From a checkpoint of a small mixture-of-experts model trained on Wikipedia: width 96, a softmax router.
Below are experts of layer 10 (counted from 0) of a mixture-of-experts language model. Rows are named router (the router's row for the expert), down (a neuron's output weights, with its number) and show model dimensions 0-95. Each number is 128 + 32 x the weight over its row's rms, rounded and kept within 0 to 255. Numbers have three digits each.
Before each expert's rows: "comes before" lists some tokens at least twice as common just after its tokens as in all text. This comes from a sample of Wikipedia text that the model never trained on. Tokens count by the router's weight.

# expert 1
comes before: "|", "|---|---|---|---", "ith", "|\n", "|---|\n", "est"
router:095073124187156103152142181078125113132155130143100128122088114186156090078099113116163089121132105148114209122157148173178070103074122196094082096162180124129180150164133160135112160133092120145184106108121118148166136131131114164125138131106172166213149162125124155154089133085125126140
down0:100088178176138105135130113126146115170219163120130180118106110116158111145162138115109155103113160152171179065133100133156137070062112117194153126179152097158141104152134158115105143178134073118100147048121116112104158093114100150156100123175121144112169138144146135184178200121094136122
down1:169129126133187158134115132102084148125143177113109127118168083108127098120206157122161111095118142133091103131103161072128137121120096161187089190158135150101101098116106127119165117173115127094134156199148114102124124134141147146148130130021142092178180096136110129161103176200207134121
down2:142110124179184129124123139074134117121129109119093102131120113204079147093086071098140159093107173092102128126104135123156166140119108211097130151191141090097164134195092120081105110155152129159160079107121079143149106160124103222099090180137128146151180133126110168095085110118112152139
down3:112149128116129085175122100094132143143150084190160076138081089080110105143084130106175042168166152096154125132164051124172139145116059223118134121140166152148131132105068107091108129170139102148167146109141111158166132097069124172125109103117119138163121141087131152170102126123126101101
down4:099120138149138075102120129093139138128091113118106171166129178113080087156076116144104026105103160111151120127124087122126112148114116126143122135092119136165119128203183213106093100164050109128144096187078168156124122128136147097143099108063134135122093156156067130129117098159149186119
down5:157104120111177077175125096131107186148086134100150135132158138102124166156128123129143079169179124134120121099138155154186146099124138127137146072150161155051135153129043173191166130179123111107124135169117181162113201123126116135182151092105134121083119193134180139101097152111108117185
down6:101105178148104075095125088179127131097155106119132145105153151143124176134116089111152000103121082161100095070090100094116076128140138122072155146116150138134157074130113116094158128144152127172163173142172152113120122130169142085140178135119157130149160126113134148199175112174082137103
down7:076148150139095051158142110125094074098111118135155139075123085143131094090149103113102153142139091122136143093113157077174109083185100096164153137111137129128161134125095175143092133169140122209062082094154060150123152117116132130100110134163141133117150074165182131105071094158153155197
down8:094067117150078157147133102152058145157163107167152129177109084135109095107153135144138109068108078188082119133109078135129133094158101138098122114104153195162153059184127109108154165122126134113100136181143122097114156178119109166133074150089189103182124130141119065180169134139138104146
down9:124096186071086162159125130128122083168124119121083146100112128198155111137106108148121044136124184114124110147116171133139065069088128113080073131104153130156141153179137157148129102108132101137128051161141115149139166169117144132163186132134134148133126139090205159185124136152082154066
down10:174154109125174080156144107192109063153120159129094135123189123150171111130115089074168165146086121082110123142113157084111134135087158066139166112132102088080078031109118125141114171120124106153079107182152150196192150139176129152153107132101131132133136139142114169160156105103114118109
down11:092154128077145136152162109109122202099084127123173160179050107104104115069120068155166140111111092168104177095082091127117130140109120129116137138129134091129144095136095097119183157106119109136136116104119120141135059129149110212097131125102110197096162144161129120144092099063058104091
down12:148109163148101098103155148143124151105161131114165157120157141121159094138148150097135047138074161088180156136142174135081118102163161098115136066139111113136100159174081089072122122169182114166134062117112151143092115085126102161086132146113114122153120089103104107170149174156105015162
down13:119119083151179135105102134130114181097163140180133148126078133128154165104095153115108063099161160142082139122203193108131085149157137123131098131081099182088126151216169122115135146134104156175087153134156105144105165122112131191140184107132203140126121094171133109141169073121106166139
down14:129120111107142138136138141081070197104123161117163104085153160109126112158084136158132123055105130104092093180094094141124100135125139138111145091131129152109160150126135095188142140114118138143115102105180092083147150170074142165104077201116139169177077109151093132203194092141185184135
down15:154081126137140098116152099117104130088156140139126152112131116049155115087145158136086071189156092170101171144137093136094048142105036110132107100111092125155144137134129124170122156078124101143106145094115044121140138166197108141164171122102085080099149166127162120106129103124061106115

# expert 3
comes before: "-", "|", "==", "The", "===", "In"
router:119142104126092120117091146127109172114124113080182160153075122080113159107127111176129139141150160155109123216151114175118108129165169115110042125168164095085130133150141106148109169138083111158087114078123145131110129098100116166050072091102137111132161122131121160176069138085175200118
down0:119179139090174063137126177105140098175117149131130065124116106091166142110108142102167123183129067092061160108114101102112099145156155075178147118202130123160126125117156165131124094137195078156128141123093178129155147120191100095163146166125167150141195164117129095141103109107119140071
down1:154112137099091111096182151188115132119115054180108169099122064143142171114120153100140071196060097104120157129142127149169084125154081128096105109148106171105134125073159154152090100188124116128137132085163159099138184078091139183122160103083104114076123111128150138181113135128154164119
down2:043121103089139116151123127094112104129117130083131155156077178079086143142087125141157155136083126134164133107172075158114127148122127126146124200091147191107158162119116135132093105119129144068057152131098167165130069159158098130095077109122066187135138112153118087165185114158102094086
down3:134159108114081143054140122107134119112152109126144126100205062147088096112160132136190097166135160038153140128116122107101122095071104140149119107137182124133088141151108103188106143115136164103094083140127144182217137084142131120085074131147163142111127127132121105097186153098181166105
down4:163153149096146150100135086108091064138142092111095106107121118119147129072172103121137124122120155145163095153105168135125075096130204138127094147170183134098059163130096166167136117067103132109043181103166123134121099119146147066158165092151146154120076215131101130119143081122105152130
down5:088094115175116132166119130089170137140174095156129111197085142177090124125089129140122086046080191199134109148150146127144084128127132161152115129108169132183111122058139103135143116115118112106170113106124109089072058064106179114143110125137186142156125164125077174108141118113111114158
down6:143091133115135163165135086096174153113137175117200204121128115136104152100157169138147128176100173176141162069178106152147184086135136168094164138171145138141132102138093163156131131130090077066144174104148159163066119126093063161132076112099110105099153074177136129093142145143123142124
down7:164119158089157185125120113144142202087164086127184125069090101149069129121136073136059083148115143167141171100113156101093077169122144141113154163133126119090115099107159105109137127165130153125111148113147175152132142117079127102196150183084171102132167113158117146055180131124135163079
down8:128060149078111121090176136104126071061164134128107144098138135108204159098110134081130111164157074178122109144146160175146126110112081167098129092194151102126127143135119115175129146144122147128126164078161123144118084087115122144132096100168168105144155233078098112177146109126084110143
down9:086108102124111098063086125134146111147074104085127126145007129160096151114177098103139137130162185077115069095112101092118089180111102141144128157178123186167105116154094112157137093085094119126113099127088141115146098179127159091166110102125144111121130077131160155138151145158173071152
down10:119138167162126153146102124152174155186165138126126119090144083098137160166118117156120131080128094226088095133228091124150114158149108082115139131079090110123140110099119143183142115222112116151118151139113101137155167107163106118073117167118175100153115076102174103114092157169147156141
down11:109132112123124120155102162140115112105107119074184129105145094122121068072061177139081155128117119114128142182168147135097140161067132172107073175176108146098110114092095105073076150105137092150079121134156175120047167125119105154114143090102161093158135154132178165113149160070158171105
down12:158133096157152122085162100131154077105177160127136184104166120133069162117156082077091107085183100186170171120054111173132143088100121092113126143135115087151199152127175156094105107111093095058141143161083112102109134097098111141122117114163123142117085124102060138124137113127130092074
down13:109111092098080171099152125058158142098125110153127159143143170171112136104130152121143119071141101124121134135098089142168166075106142167159120064141157107133180102097173163106085164087101104182127141172184142102128213081174154094153127162116169116118111169124133153040145157138138106098
down14:132117144170061153126105134094112097162124126120021094162094144100104113139125134148086114157106108100081128054140132102129148152090095146141149101100112163137131050138070168100130108179228135064131144105136119133106079165160169090115114175105115142111137134123111121123184138145116080145
down15:055123162160181109148152102067082136092166162108046126091107137119133104088143049181168112136107103107092165148118155156162120102166120144105200104103119159102136125112120121100124146155173122077139158147161116133141126134163111135139110187133093149134128121098092194131109178088134180192

# expert 34
comes before: ",", " |", " (", "\n", "'s", " and"
router:142088114149159174160155046114141074137089182148141121255130111106145070150089118137098122150107145152156121139125082099116110154102133155078163130140158146112176135097098105094165118148104110172125109133153172159132142154112137150086070094138170111131137120165122162146108135165108107056
down0:121127086122127140154125146144159079128170176185139129135196119141126158059118124082125184132105134181194122192075124123141105118151136155171128148135130145155065096078174149080168209127117120142156137104121169123137133142161111170099173150155108142124068112135133195135123133172084169087
down1:122165029143110106137082145158102141124139142150122078135143039145156125134074131100089085145149161122100092110081169153133055138147142135111127101148163142132150114169109082097106175115114144143121152133191158138084158071132107161119078143095100089146090134100203126138173094133107113072
down2:140139156118127141066109159131093130116172135164090148106114162136146140193166169164140112118142155170148141108085107134150109167141102119164115157155166131044191141113115126148059138120127176127156091117139100079170178161166139075063156101153058154133136081095131174085125057131134149153
down3:164172171095099213141106119093113200101166121102130128111177152099128143152182134178108151130140133135182155132088121132153185179104171122213112094129147104119120105177119154202121138117136141099109148172168072124151128055140150127104146108080160139103091158155108083107130156155150113117
down4:107123108147174113109139221155150115106115153093143083113091142106125097140131096167153169125134076117112122172093094083148081105095127066070119179124142127173166053107111115092140150137070134089142139176108089128098135192167153152164106124128119097085146174090094091137124060085138128107
down5:130116151098076103136135139097121154120176076122116157146101127107091167097132110044147000120150086165133129130089154154123093151145161075119125141109116109147132113154093095117114080143190155123139170118148194117137126116140110146119135150119119165139145145116112116151152166145125144142
down6:091218153164143053105099188158125109108083110085125105102167148164135111101135171129140114115113116101117086096114095166055119094153112085163093116096142101111116134097103077111077062098101106079058096132144110108159162175111177177137152132132136167139165129101144108085149133096127146123
down7:133089104111135121073141119147122140140140088093066084115186110131131144162096091086100064169107150153167133113095111074155062112134133168126126158125154183166087136087106137112130152114165185188152125089114125165154120197143202133123167095140147169106077182153131078186141144125130149137
down8:080130151176121113101150109117103108092164103083224146098157121146125079119119099149175067119145112131133169157179127146131133105169168126115141114156046110153161152146088173134142128151084105185086164139097126168099141143112173172128098131129083099128137143112140141035058110124116135177
down9:124094170165102131127087073111144133135183130139104157157075119151116143094027121185105150152134102153123116079111116162148164143073129168080163084135154123149101131088147156123130052150113109124098101135134203147160127169072103068164161109117095109129124163086091136161145166118081112167
down10:173119160110128129142148081130012163068105146122090140114119155088152112168126121194120161166139161085109119146159133108182135070140041113136129094129160126152138139112142135130087153076154120136145147115144132103073103162116101115132093110149214119158110205131128105158127094105087099141
down11:156080123167118136123152136154050112108122142172137133129119197157124123156171166085157088102149141075119144052124145151165179163206105132177127148109101113102179180178140113135070082069147137124166132128148057147148141083137070084128160085126168125124137143125109170144136124099137110124
down12:128099135118136077150161127182154142136103100188150155122143149121099144188107094114159135097104096093121198158170143193160103126138077155114175215157136127112197193122195098161123158106097122137095157142159129152129153156175132104093080139152190137161146121074177118117100146130145130138
down13:153120178182147077162148146124154149074129086084139075084134186088096148145114130167113142089165090132099098051179207123123144126143117113109166119079125098153125093126090167132119163100086099128111154102140145072099085115139128097145188170160150216089140090121103100139130137141139131108
down14:171087148102113107114089167115103145145184114108093141124096165155097114106098136119097164150135109114153143121126167099112096151032084093126153148131114103154125116168086092134156107089133191031058127176127098110161076148122109135138183188088086104120103108081164137149129135142092148177
down15:090160134115129118071082150122124116069061169080112110092147145144154119210135135113115060108087208161128146107119120129163132082172132085094149167148107192085104137193097141121132170111129084164087131111146158111110147153154145165128142147141082157168101116175113111177126115110077116165

# expert 44
comes before: " ", " S", " D", " P", " L", " N"
router:141063144156087173103052109159155131096141110068088121125073098090141141127127142113085146156125092052152166113085129169149119063114121084081128137159145114103109074111150144129096092143186088120081178058127104151133122160087095147086093134123144159095106110129122165187160127099146114141
down0:182131154085189106105133103163179112137083113138097119046159148120190168132171114119099146181154087113105104171098131153077098126126118131171110108146124130142163155123164088083132093131088147096157171171157109155142140186111129065112128124124104112171060161094123187127080070119100140155
down1:085115125050120142170106154140140135138105114163146135130129122188111156091108101125098154142110089128139158118104086099164086114141178072089105149080127126135167092079120158078161198129154164170097151174158173141093123098054095090071148073093100125163070099125094151103117104116084149137
down2:115111141106147157128118122090154140068115130112144132103163084188133082101152119185110093117131143123094143151105120114116098109131141119028172144157125147192137152120184179124151167149110150074130116151123138202088090083124105185123135177088169123144171141202136068093098143102119115077
down3:135157113131115071165124095147095128162155100119191072078082100143138175106091110127139103077129073138121149122138090099086087133133125150122136113115078109058133180126109072117149198182148187134137096067111088103110119094073123123145150120120191091153136110115132083098105178163104142081
down4:080107157123159140193139092134154155144179085166145187072145117062057147125133182147095093097109114111121183101116108112187121165126107121121202122079177146110164126085091137150107119175137156099144127082106121141156130067150186150149143153193074153130164119126126137139163117158109147133
down5:126116131144102181121105141149155132097128129199165140136116192130082163099161146101100126142134205148094177128171144157103127129154078106161063134089145084139106150168124153034127094115091152145139186212078138109113184107148127171118120147120133062104104146119118172123081122139140126156
down6:040117122144084107086127114108111152143141105126066088191118133105159074113097112114079116127094077190177111146107109124164140129100165119173109117122117147071161143191085108139157102118188189161140154163162121114131158176176135153181139127169133172153166080181137115132138121123168097135
down7:084117171119104107112115137151141154146158097063065128152115111098113167079055127112128044100124090116113153135141159173124084129142084133117159089090182136121156116155128119146144098094191141131106135131142205161135154147069184132134127145134119165096202126096100075172113172148080131158
down8:113119157084130082138149119190141153131144112091058129119117181064159149148103135072169135149120120124111096129124085143191139109100082082165128146158158154084079121167132167154067113109101176122140132195141073126146167144190163111179120117096089142100127139137153078142168094084138104072
down9:088098111066173168092142109112119169109108098123123112126111162099172053151195143091133090108093118162134115166142157104097135171132078164140147150119160098137078127074111119163136114205120085109053153132086066100147116152131133145135067176101143156133144148145171079140179161151157143111
down10:141162129073079160114096047149162167063133085112074118085080115137096097177113148119133124106140144046160108137136111164158123105134119105064147089157122159076147094151117125185111111161173129141046166061106176114131113129157116158158112126106139168121161154107161131120138167155139146094
down11:099169143089082072157083134118096189132148134124134138114049101145167096189150132137106117070160121119087023195110082113182116093151162125095114097110125121113108131148110123158125161156164151142158133109065068142091112136155154138119152097166165161153143079086081134121159121126124144123
down12:065130155118067171112163063111135161174113092142124153111117200091137164170158115098146147153127091151120111103081180095159145063129190107136096113111128130099149136136175159143097096158099121167169158106127115127114148112141086151117142088119109064143180137192183087120155135079183091116
down13:138151133111120113118120122185111123140155156187164153142130090142104096090198106134207110113159200064113149117139070057099165136122133148098165085149171122120087128174168175065156150149132118079175143138136135133208082105148131099097137093161156150118139151156122116145071111113162134145
down14:119128170142122143107127112115099149115117122119150133049161161097141094080174140158092134152114149109056170097140109126107161122146133127197148179175109080134105122128166181140148122142186098121131128104222100142105087174067093105174147160132104107138130176088143167139084072106098185154
down15:155148111129129185155101114070122081124158109080135146104138070173147105177131100187121173166109089130207143171094152134156125105102139152082132171162105057166106105148114148165077166145111125138130147123097186099108115109147104102156142091128150099071167158189111155147156152130147075070

# expert 38
comes before: " |", " |\n", "|", " The", " -", "s"
router:122097175155122107150120167157152148128084091104132105088184152109152152109054165119138135182112101150088136102169092174162121100109157137074095116183130114100082108106164102152109151164119137132168092126088186179159106139096182182134095086174099164120115170075168114178101106138079094133
down0:115100146130115099097124153112126090102142082140071046122128103144129106203104144116087151150143051106133086164089138183089114129195162095076118154192136119113137124108085149104155101067127083108130072138079132133158112135149141110139118132105088188088087101139105161142122125147053119095
down1:132212134144134115168135155113116133039124113122146114120105167160162125167120075176176097082101140118119122149176110111130108088154125110097184142056166132155149100096102126120171084127129147125098118184132129074172123140149129160140097148119136117159152108167155096058209112106115093053
down2:139140159075132148103124092146164119109083106136080165134118128050122149111186097079130141134093110113119122120139081067119164121163069140203131140162074122146086206138122162138118146152123130114165169078112126059123101096141095088121114173123090151171155153112116153148165086113044141145
down3:126118158162108166163105088135133155159151146109063139082149073085189152151123125115139093122083122148158130135108126105098139148212115180166116141120136089099084152121138105085105143053150083184113130133115184137156161098096104131154175125064145106081138115114096118138109142077189113204
down4:097063158135135086179106171097101170095115108079124126127101170152153124091164122119145079150127096075093166136145144070150135191149097120175138117166094114090087095188145084124123113134149130138146127080158116135090081165149162162198096147156102129079186143090149138127146137185134195126
down5:086130145094147176156105110155153189128091144204098157107090098142088093193123133123092084126103155149125198117095127181146133150116110162106158158168119085093159076116159128179098079125110091143114145146091134054077115153157108118105150082114090154113179156084055151130128099131114123126
down6:136176104131125149104088102080069134083144127147153095098085098115103126072108132091126104099072151118142148153135214113138113157111090147159119153116119151123147135175048155142225108106140155096099196124128088154123122109109141090138163098124150135103095097150184142064111156135061110160
down7:113155092122187126159146122126108114089155093108132141095174143102125101109109181112131116133134060135149146106081122089100159029083114143163146129160145091156125080151079092150168075184214092162133132154086135165180089091102093116167125151117126121132099117168055127118109118090126136103
down8:174113165086116140134091073129129161133137096167155101188074081146126106098127133093146135079150058106138115158081096158135118119167093168105124126125081104058147124148058080150128079124107111130051159123164146128104092163077157117147095042113144125082145093078145103103133119134128131105
down9:165121092095115112113123088148124156140128124173142144152160089136125172133035171126133092068166082120095112118153137136110077125122119163075121103127112117168120144130093144124150100156152110120115140066156226149112135148102125177189108078100091154160149143126139096133155219172066096148
down10:099143099092163142124131121139119129095110095091107125098116171153105072171144173088122002116129087111131135161083105080101081102156127136139123182062122144192145095169049126080145156181126097142132133155146137104141148113163130173160102164136134159133166110155123146085132103164099108161
down11:107159127138079115178116120164116113105121140131123106134109131157162167149111141142106083131069141136171132145093165113181069120014137142195183119137086125122129120150124101065095144139082142104134137096114127126079123136071122159060191122112071085170126130054131123135140125070149115134
down12:145055159168164126100138167147107181124147142136109108118154131090139152135120141091157076144106074142126137078081073097165112093107139096103141158086178069133146096195050132108102157143123120096136139086114062075138123128070069155116129107119108119102129092144113164119171125188072095137
down13:083199145118124107084126160217089128102151145100130088119184109134156109102138164133147057154158110108090079105107057108128078085122145101131136093135158071145136156149102189130122143114135158120090123117069087129128170078129173126145130101136151161157181104110106119120202115140077098105
down14:162121163095144089088103133124155130141155122119158118122135123126078177149080115047172049100110093117090127110109159092117067140062108111135161106087121091118124164172159081089086117176149091182154174119150226102182136162146123098141147131148153127136146188120143096121116115139115162144
down15:149132096098114072119175090190168127096102133134105146111145088137145080122156117086094125150130133136056123130121068129096097106111114129148055056090123105130098150073149149137110117089132135078152084033135132185132141121115074148093137152187145169155130150153116168130157186164155120095

# expert 10
comes before: "o", "om", "on", "a", "ic", "es"
router:091093153100123124145101149070140168104141106128112081098143144110164090177108131141154161178112157182125094165149094145120152081099154190104158205152150096073161131091116086114135134178150179117101085165090140169138149122098083104139122168193104109121188133188077153131155102124119173153
down0:077121130143077110129145115123141118145093121086160180107174117172114070127105123182130150071120131143182140111158150188095116100161128170123154216167166076134159133086171186131138109172127118137184151134049126150154149093160068150115133124118121135159095180130145117133172098069133122162
down1:123128162178106157071167098124148090097086127086153118161095109077102122104164185098081120169173134136120124161174096135084171175129145164131131188144148091158104157135178172094119083098125103194119095123173085108117112103101136090143162131140209093074085151132100122114164150094163137148
down2:073140081187091095200137091149101125108182155162119134086162043100161100138149113134133140215173192124178134159128150099126162177140130105110162169124125105152088110132097091103168130136143091203093153130114161094141136106121098098108105156143126115126094089122115064134108136099142094101
down3:102137132138108143149165138074145146113156088126128175113144167126145071106178130144091103065158129098127177115079164111137121180131076102113128152132124145149222119126133047184173112202155090138128132142114105088140165095169199112166089113090158161114160125111118118173158176150124102111
down4:112117145086125079104061156096060132205107146097150063183083102152128151126101127099098087099127118129102099157132148107099097051191129144116143109127116064107126090107087112159122145147105130098105161132074093174123071111115121107131082152131139129066151153103147144156109129129042111129
down5:115109152115155088099087100127113166105133122148094051131125136121157106094118104167132164126132142128154127097171141166108119120166119098162166164074138080127100085088163028091085071166146081141128152108090161104145031111119129058091142139066117102153133105147119137082111123172115135117
down6:127087100143080091110070110125154115166090160100136177114149151099186078106100217166183148145074088157068076117060120157140187139095084113111144140202137134156118153136106147131158109096121089128141098105102111118140139126099146139151131171121101100122135138081152110141201076108117103127
down7:086174127156167113134120210119124173144139097129099078133158110117106136197078150119187150167048065165167130135120169118149137144082134147133110126036174127096106141111096140151154154146110172096101089193125131159112128105164136147117067130153091149126133132157090135120125185125137130074
down8:135141116155113128124107141133145094129191100175132158144159151150049149106037151112121024140136057116106137116120160100111088115105108128110148136140088105151151140141132112122125088156162123149192155071143240139155108171135139106113087168139110119109105142120126138147166160173092127172
down9:143108154169155144121119117123098122149091125082136136081104135160199142107126092111125083137084145107166196105152151105140196156117165107179112071145088156121175170142104145060124168200098149128096110100159114104157164147112096169184126057078079178160087155137152108136128106139120119149
down10:104140140104136113102119067159100175106162117109079106124109118107159141141045134101131005109089124137115126115103155155106094132158136072088084144101154095133147113135096147071162138176186151134107201178162155163141131184137101144100121142125145180122151201113137113145092131152104132128
down11:138125083138103169151101142126145174160124160110056106140149172105134150134157134085212082108148140128126118097147152094114157149174142169123104126161087145138166054118113104154149142169147176140127110124072163112127123174135067186103123153140147130088162099137117057057121207116109132077
down12:136114099105104157164140123135142116178107168103105144199131067098142151177137082035149118122095105116148106088166077107186117118092148113158070047139110125118113147175133111130094164153144132167093170115123196157113122143137157131165151107114135193120116110153107121107139144066102081070
down13:130174226099126088129119152143146075129141119082174104108129177121109123136127074142147076079112085194107127189183090095133105145160148158147140164122135127142138137061104102108086120165122110069097160082086131116071153147104126145110123154143079114125078095164101070095131076147113132134
down14:148127098151094065164094122066135163115118128178164133136149103122106143167115120093124074124101132111047101105158138145117182162159126114144122092111146087156152169170109160109140164187126053153064123128118142133145160189133153155138144046115148160070174171116063152152127133132090094120
down15:163138119138133149128123144119188114104140090176113100073089119071191098113136119128133196107161140099144125107156129160191160089118109167114167186164129161104052097178166085114149112144164165153093088187105104121073169111130094072139126137161084063165115137150136157123146103097162121120

# expert 22
comes before: " of", ",", ".", " and", " in", " was"
router:121089182120159108149115098122148105190128188200147109147104137104107106184100088124121116113135101104119124101181095133090164143079111183112106084147145118119080146104191114142109112139099079083135172137148175180174144115169074072169105062124149111121156082126173141169108151151077121148
down0:145139163176102136124143156131159186140185158185116082146139079122136161098037192197095147096149106126137082100150082175106092105097111142111081132186147099135085074119060135108153138157114082113092114118172129138141119125137140089129124120063140127091105130116103186156104150117079123135
down1:114126077162138143156106139171126152107103123195195098158130112183108178169161103121100116144178116099103117111121107117146097194154189140110162116092128144111085153027138172106101118125128138151122100175102143071097110151132178136100139064070119123116124116168176136148093123083179098102
down2:153194135123137225150125106109081105088138159204128168144146100145078109126118137115159140076120160097063140117152118152141047092132162159067108151130082147080079169113170192094163141147173127162087127086097120136161106120118115113163126101170119157094108109130117131113093134102103135159
down3:151091135123132130180113058105217115159115127139085123191156120155149086175096079070151131089117067182141144111100127165120086107135185133095099134116170092128111168108154132108165136180147169095163118088138159209175094112170123125160095107158102163141112114132155149138126124129071146114
down4:140126119183136111147110115149151132099124163113148112125130182158181126130145108105111162145091167128215218115164128206135171114115111119123136128183203168154044123113152130122135100098101139067137162096196112100144149068098123143124111132105149187140140102154155141153090133143167171124
down5:126133154107174153107172148094094155117094079105172139121128139102105081148091126139136154189082117098075082143138122101156175085146179122180104163158073132125049113163187157171131149092064142139077128119087165087111165127104137161095112156157084107107132108169108106162187171138110130105
down6:143148120095175081187139123123159100149120119157213157145143135099127129169095144080118161101120129136118126122152162102105066111162105145080093190135143078116142114163171108097163152153079122176169151105099179137185138139103172158148125107139141210208147157128156152085165140156101160097
down7:106080137204091134107147132136138145191156145164152149182098100140081167102067140191068118103125136115132105090105133163152106144098226160120109104135127077165081128122126107116135166147172153112117105106138103156146093135085109139161100098114118167119174125106152159195203119080103128144
down8:137097130129163154126114127145134123103135113086166122140122090162130058108093148106121039091082168126094184101131117197123142155164107119204154092107107138072130130115106072108198179145171109107079141088118135160190090148137149116154154078084084125109123183148121162130121117178146156133
down9:140148093098164158175097098099122108182132138170145147142132108161096107095134153077161132112111106124132174107170054147193098145158123129142141122146153131124119188086144093162088094142143064183169128126151092092195097170105129054127128109073099147188082146099143088143087095172156120138
down10:123129141152078101092164156109122146043166141117172129086144132134137134093103147070124016144112108109128135151148145193160116128121129074160128137110111126152164139189044189138094089158094075154108165115151168139140117183129108167149138113122088171095174158171132123145152121121152143132
down11:080093100147063120135038157150064122114131064087149159146105144175132091128149129131147094136069108119112130084087105143132132088102073159127113104157104095090189111124136137129178095110145118175101135147138187101106129152160133107170159152075193117199082100146114120150145096121108134170
down12:068106164109142129158146215086076106051154134111137171046138108116099174117081120152116136148130168142069129085116161100183093140128147063138148132161083071137129134115096151110139090137094142142122093100089132119117098141121143169127126165152177145111129075138144137155108103174054145156
down13:156146147158057174119062123104080149164170068080113158146112102132123142117051088135130174176157161098154075097133126163146149102121130115098146109166127129127069170096138220105126096077114130167095125109168086091143131132116127125154114133168118089077079123085106128132112109079131083143
down14:144095140178134126148129108141144114078091112132123155160164165164171110122113122070105216093138138137100106062167093117090107174067115050115170108158116080136141129085154145129106162168088087156091157169137170108125142079152106090118098088155108122129117165183118134108105180151070094154
down15:154065128104117168135148125081135127178135058126124150162148074137191199102080100047089068149109140130089167145082114118165129115120129099143136099099133073165083094138141168130147096094150173150120116097132170081138097188140159137148172129152095175133130162081100135142088155154143146104

# expert 27
comes before: "a", "an", "er", "i", "n", "ing"
router:110087088128130103191176162125123160093151138132102084179116164145125181161119127095069068123111123129089144099157159103169100107085139145170146169136117182146147096119148121098137187154102128159185106188115113185105112049119127136139143085144205095135139166139123111113146064140143126070
down0:186156150128095107074125143081087226143169153079088094101131132100119136159159151123147159118150133147141180168132106142158110138134102088022087105091143118133117140157130139153105090126162129144141138087123121151151143152147120132143150091119092179140196067072112097100144177192106153147
down1:063148147081095118107150146096114158126108112149109137147117115132141112114110197160114082150147172127169095183125168134110164116114163103154104139119177052117091086152077062138117115121123155117138169144112170138133135118141096144157093157160169120046110121170156149102120202169035157154
down2:121114106112186116166144151114115140160112156148177147100145068152169055085163133171119157101101109152111129144082110055067181115115150125118134127125140168075210160047106082112101185171117128144164106107168117102127154071169101138103140140093181091100149129128132114145113106137144091143
down3:151083166127146092198091069114182096137130129124122167153141169114139124177083134095131139130086116089108167116158123143155123130124133053070153127157161117130074186167197133121170141120086164119134103149148161178127082130123124171201155173136140061170082127168137121148128137161152104091
down4:208161152109104133169168110102150059163172115131111162066115078078112136114080141106102112088144142214133150111144135147115105114169165179131102122120068094117138105086178073158131117072110169116133139077115164113122152109162108149075097144114102092134152145134077087118142165161140148082
down5:056134114128127138067158122144134089045144103108114091120105124068109102151132167075153050146138080085150079125148119168141086151124099119156139143124167130151123169093106143119143148156129110158182162165123162013115134117153120168118100085139152083161102113112144068137147103149134116091
down6:125162130112162171126089156170149169123137104165093045087167147078144130148128054139147148086101183066088139077146114125128169097115129154130121130064156167119058127138108183135121162074142103146143165134101119131142174136123131179184173089113159146154137146164161129124124163137113106056
down7:148112135104108138154151121083078142116186103115104146114170168145120144124169105202129097175074116094140096105127137176112079127117067105089121087127142189089181102130145104181132160107175129101146155127171179103157097150098151112127141095101161176125183108078180175110089147189119175121
down8:121127130163135075104097119070123175169197108149159108129113129117075083114160114147134133112159176095100157097179157144137083084102143162112169096129103144117142199132139175115131148148162155137167178135171161122071141108137170112147106107164146062113111189088138159211169105179115153108
down9:141176116133079154144189099114058135152044145133135112094078082161220106102139103177145208147158141124137148098156115163131150124132096147138119050122098140107133167093097082143109140120067118081130172092114089108150110091100120123123103138162108109094084148089111126135165093101131105109
down10:114135094148139117161108187166167090157101156138088100083119165101130135154089047071142104136090157096128163101108090141132120139092133162127121150118125135042131114080169169102093147159137131161179124132111154124150071119114089109164129128091132114064120135159062106051154159107174181091
down11:109108153110135128102140099128121144127146136123118079083163162114134125108136103115063178143164185105117134158132138164128065121110169177180123124135112145148119180138118097150046130102088082142138115110098076085128124095052156190186094188116111124132191113195119127143176128113096123058
down12:158182136100108114114085093145172128142118133147136190181143149155083119130075121074137000124106097132130135133069154156146059155109139107084134105115114130124122110156100093122117081153136174112141156121169250144154128148116142120124112155125134141121155174124115124103153136127118173128
down13:107099107191111086124159083101111178154098143089123075118148118115131047106145130132136045090125131140206100113141118150121120074132122143121134152132187144137166096136127108073102094109170159100109133146174167162116138150111058097177130150099064151117105140085077114154137182145093173150
down14:112165171135110141141080170123093094169175101129175055144144108084143087146111163167099138087084132126114143122123086165095147108176062127096175128171136124117136126173148164097081139103099170159067053091136149201035132121125122148129116111171109160120159099145126158132135136124144159143
down15:186168161219090070174076107209121128117143127128115166136110133117124100125160129085127047143200183167121057172103106152092139139095138157188118122157123084130109099174107082156145105139154055141122153075129136104118156149116149103091130139092133130137118140171136134118116117126132128144